Weights of a small mixture-of-experts language model, trained from scratch on English Wikipedia: 14.6M parameters, 8 picks a token.
Below are experts of layer 2 (counted from 0) of a mixture-of-experts language model. Rows are named router (the router's row for the expert), gate (a neuron's input weights, with its number), up (a neuron's input weights, with its number) and show model dimensions 0-63. Each number is 128 + 32 x the weight over its row's rms, rounded and kept within 0 to 255. Numbers have three digits each.
Before each expert's rows: a language model's description of what the expert responds to. This comes from a sample of Wikipedia text that the model never trained on.

# expert 20
What it handles: Opening quotes, rare stems. Opening quotation marks before quoted words, prefixes like inter and comp, and technical or foreign word pieces, as in "supertree", Che-licerata, os-molality.
router:137096154162114146147141199132114174134139148143150095158139148186183196113061101152088111150095117154151130117133104152165144159162152149108149114108179120129068163078074144065097186162109122
gate0:156145206143159153043151180123137115148053101138135160149100120211144079154117146163172139150121094122130100152104105110144188116132157148131140134174194153147162171085161068120118112117149177
up0:145084093120179110143158181153174144165070112126195161119161158176106142142162135066112125143075169077172136139157171132110153049155130117155123140115129076161072054159162093107176179146121127
gate1:141102099132139124111128157136180131134156095075132133149162127087129163150154171154164109121179138164160123146156134146146174153123153116118116085127152157080123064105097175042072081115133148
up1:143119198138137140117134145159134117085186154099124092106203163158125152173100174156107180103145098123106157128173105065096064122133130113178137121142138096158137147165172108083186147147114065
gate2:149158080175126090172120151143185064132087124128117103156114170136159148135127101119136119168072128042157167111116140144073159100147105163091093082154204129236149136135075124125146118164115159
up2:131070117121163108109178125124147138141212180109138152155154135123085090186107105146156101153092113083111124126140173115128151108125164148115114160140151133144147132112143148070068146166098135
gate3:097113106130139109116069156104135117120123132096167169160133147153091136121100093172144107092179134115083110169129092118134111062118111128185109109158111204144119152101097151097071116197073132
up3:095121144095143068147099129111140084111114160149149171182088070116118159079148096159140128100161072095103127144133094103096129138115109081128130178209137138115115086132117154118163100064159158
gate4:105082170092055148170127168158118117104126119148141127087118125141182039154156157102125139129116164086181115088125156108211121129121133058149157103138116129139163113120152147152126099098076209
up4:118117101125154048181123074099115100168109180159124142160118168144090152139117159113092160114128112135168132148123060128105126126086162087103152082143136034144140153107196160093126176135174149
gate5:155112066141135122165192109104183107112228142124137135118142154147205146117109143139136154173082155188113175070101131140157139132123147175148128150112086118158131158083054125132110131103157100
up5:146100083119131122092103131118097073139123192151137090099092148136157116144148133186155143119141126167120144062150124083126096132139124069094164117105139114152076092083058173083120129108102133
gate6:158134092113123076126179164127119155145116129162153151123137123082110189125065083127162111136091094097125112111131126173146126160088131105175120172146154165147096160074181107106134226147119077
up6:094090189131082107188080134112214129110108179155092147117211121111064121125104152120117095153170137134160116184166107147119115101130111155135147147118182140132117145063154155167108121148153135
gate7:140110135121129150155162099114174113101141117137108150114113129127102145084042142129137091184164082211070114175116129148178085145126150140167153120097152123153135165120093146149079139136171144
up7:115150124137171097111113126133095108128139162111105098103145113176133124089168124141178101155135127074112097117127190130109098165136099112113182118149150039101118186081104196068136101146094122
gate8:124106082150077109105113133098135150088134148163138145119158131101067150090124096079077071132093164144138115109171087105130117163095135084117143137134124118101126138147129108184131132025067123
up8:119124046152116110119099176169113149135190130110105135135158111108160087093142162079132131065138100099155073127193110058126144121109077117173098160117147140155116121103139105124144142171120069
gate9:159139118187149158170107155124146103118121078091134130072181128178091155092076070144160130116109178136102119115106124114105161169145119113093095135150143141115094150052138191101136184100100143
up9:147114092117137073140145131106194132177091112109122149074095123174118106194161233142170136163122146130114118141130123108110136209107109146106118183122116106071148137118112145127114110155112160
gate10:154136093124108142162114167137093185087141122112161157117181103096117134117183114114149141121116146135143147118173155128174119127156154104115111125169178139108101073051152117127149173089161103
up10:122200177105080145092141144139138147139139112157075209148112124101143086097142143145177151119139160124127122166135121167118176076115130107115139109098108065103193139142113176143123120067100168
gate11:116136080194082074078157127075123140139091070075133160161154143111129158124108114143071184103107128097135094097112172123148116150166132144157151149124120093158119121152079155081135114132146170
up11:134155130129148107144136130107105116111130107111123148138104106163133104151079135174105096108150134104093121150084172035078048117082134126127102168146105158156101109128099167121169024112112160
gate12:172136114161113104128214115126136075116108134169098137062148128084123169137149111185131122090189132179121094052132091144105200163186185154136075104121116127151129166152113124126136152145183105
up12:113162120135169103165111097126095137115110126184142147098120147145092109116106158116128143157081143098135164117085120126151239073041107212119156154186085129121095164109131113109124109121061194
gate13:142049134102130171119128154091157126163123092166137053153124109117141114116065120148139129085087105144097144132124101046111130116132123157133179172122121157115163115136104132108132099246123069
up13:093142096136122122138121101138106123183140188103130127116085156156181086069128125154094111131109156100056108176135149082152162147115137152109145141046076155120084136143150167204156108136132141
gate14:109159110170133149137167123123119172140151125094124058167120142099123129071146124122169134154112115077072157154145095092159184168100138142098144126192107096136080179157076136074066145170135151
up14:169144184127125145111132142155157110091123152143090157164114145170075125101108083159171173160139084164184115134107166128123133152036145136074154141130149146177125146131140160127142224137163143
gate15:185139064108111152098163116091114131143147141119134103203123117168178191157131116113132121111163107112092159156120169128131150116083172099117153128200133170150011161094079129155134134187147167
up15:116125182169141108173118139216122091086161109113090126131150138163134099108100103127147129166059186173133139101069114113156086188160111115143124130124086139111175132158140172163161075128100101
gate16:176120140149060138107187175167184182123098108197103118168132097187155136082116101181167127115087169114098122157147108113162071182151151108127151125072111109127124138159122131163104156109123151
up16:117131091098131097098136133122115172078114141138193150180039108138144081117142163157114091096084154144157147176103117126169183192162099093096152130073170096173107160103135133135119102118149150
gate17:072106037098094090091089136112108112071113159113103148111146046137165177048097080110126137123077109165128175167159112148149068133150165065097156125101137091136119128198190101116125100173113139
up17:111126189103142164082112177153150143160116119132163142074192148121173161125088088069100123174100128089118164151148074098136015099117160162094088113141150122109118155147149123162130180119149152
gate18:079124136093090212105117148156101118117118066136163098148146119079113112124095120139123127093077136115149091143104134105110072190113142137118117131139121116116144146106149228087115211142128076
up18:142117142162129112111147120149160125078068171113156117133083094149102134078104176079094138113109132128118109088154134141131043138130133150069214099155127122119118112146107138067115114116099116
gate19:123141146119165119125108088141095135142162106073102130125188131084195148094124148107115144168115136171154131116093139127081138126160108153091124106143154154162141157132097184091138166131190139
up19:130151049094148112134114099112114145068151180053150078152148128130120136078138107049106153092116149109047104159092156098130093099126132119168160128107123133120136137151171122107075111187135157
gate20:096151126077108175131132146163102124118111121148126161111113110150141195176091183187123118090156146160119142085140098120102092110143134117152129174130081130104122123081160142113108168128108136
up20:166150180088158107131139133176080129077096085128117110075179119212072166102181116120128063133104128099149140119172143108164164134085146113131177151193117144112110126099117115108121200160130071
gate21:114163122125067115119113117123108109115151132140135147113180124110175102170111159124153103170117095146166133178157142074121099099142097084141112096211173119146102107160146088118147188092124137
up21:157094093109129117171170154163156154119165132106154098128096169097094152159125139150182123145112181207102154116151094124131131190162168094171141160123129108098131146103104204159140168138088082
gate22:161089154104114134140135109150108167076119156141120074119151088142106133095082097121122108208156096097184131068135099171146156118136139130103059089132091129159112167185142087106142103180138059
up22:111177086092138128107110159132156145109175049109115137112097136094114145173090151154114084151080121106173069154128122138117135112134157133144179130081139127201176091103139101113136172140116187
gate23:131111161157110115145096189130123127060157143149130102186100133138137222147080129154111127130131123138146091091173141065108143158142117227131179123084162113129137154146140175092168190148139155
up23:127153090084119158111105137152095118124115135139110134176134134130160169122064133118142120091121139097114120141144092041197132104170162145135169084167117145161096120158104110081117132144139112
gate24:172177127180116131127145140151102156114083133163142105094163138158157141158137103174086081116123048140077139136095124118162146115100056173135146062110167079130069149193052140043126154085094117
up24:081123145114129112155132078108105125073159134114145119179144162143120152150054166122181167161149168107177147117178129101090121107110126149147143161161101158180148108094069199116113119129102167
gate25:157132179131126103119131099114119150111094106110186099037113077174130108078120128106086083211177064131145176131173156155094137127148118164093100108173117086146109135232098130106094101109210119
up25:096096197109136124078151148127077179112187121113152136108175151117126083156136174109135128103062150176134132132133159168128132160122115121135155179113120120096126114158192184150171127136079082
gate26:067135111141149101083102078102159146109159053138066144145080152128117122089146101145160150120119096150189140103140165136066108122161109044134144188131175116098113146082144089155147124137155130
up26:131130194132133129115153103165167110111186092167052090167176067144142110157131135151099098095093106135106127136137136064093123134089105080130118119123127082102148209114145153107109174155114165
gate27:140157071154124139106155183085092124181119111132134130144097119072101113129107143158128145162080185154059135173134100152087091097161090154097155124105116081116105110135126075156104126105159160
up27:172146199131134116148121122136123074114108145163112124122123141128137104139151164112149117103097047135137116095113091140128165142057137072142104164156136152132138135100147149047137104137103094
gate28:083118196136190146158094131142115175150151127132111121079118144117135140095175099101057112128076142117137122128142108132143151205161106074115132146125168173149113131056154125082086177105103105
up28:185154081124194106252094151172080136120124086167159162110153119146083123096147102138151107169108113175108148154195011084131141146110155167135109097094150143124110080110179109117170162095103092
gate29:125189124118118147131103161184179127196139105101113106158090072129172144102093133064110109099087136183116102123177128096121164217157125122120161130133107144145132167150082156076038149138148106
up29:137129106122131142120191150157106094162101146106126119133144160147212153127091121162083143092177088070148032098187110143146089120122084132134114097121176161125096132107132158112082109139166123
gate30:131094090150170123144152147166150069153164138160152084183078092178177171143097184099120074107135130164151112156167117134123139147184180124125158109137173154160137204111095136083131172176124107
up30:101126125155135099150196100048121155113121108098134101114141088126135145148136049133142121138144120160114158141084139143180156158131099147145144114122149184106095113159150130148061185116142093
gate31:147158140171139131101176074167136144079140057069135124104136077061069147090171067098070074138155139135177127180188103170137091144094163150116155126114145121143108120133120123131110102121132099
up31:110120025131135107134107137132116174110136186098116154163141139131107145139111117117128119149084186117124118114203111076071135119119168111152134105154126118132105171151189067126141115152144201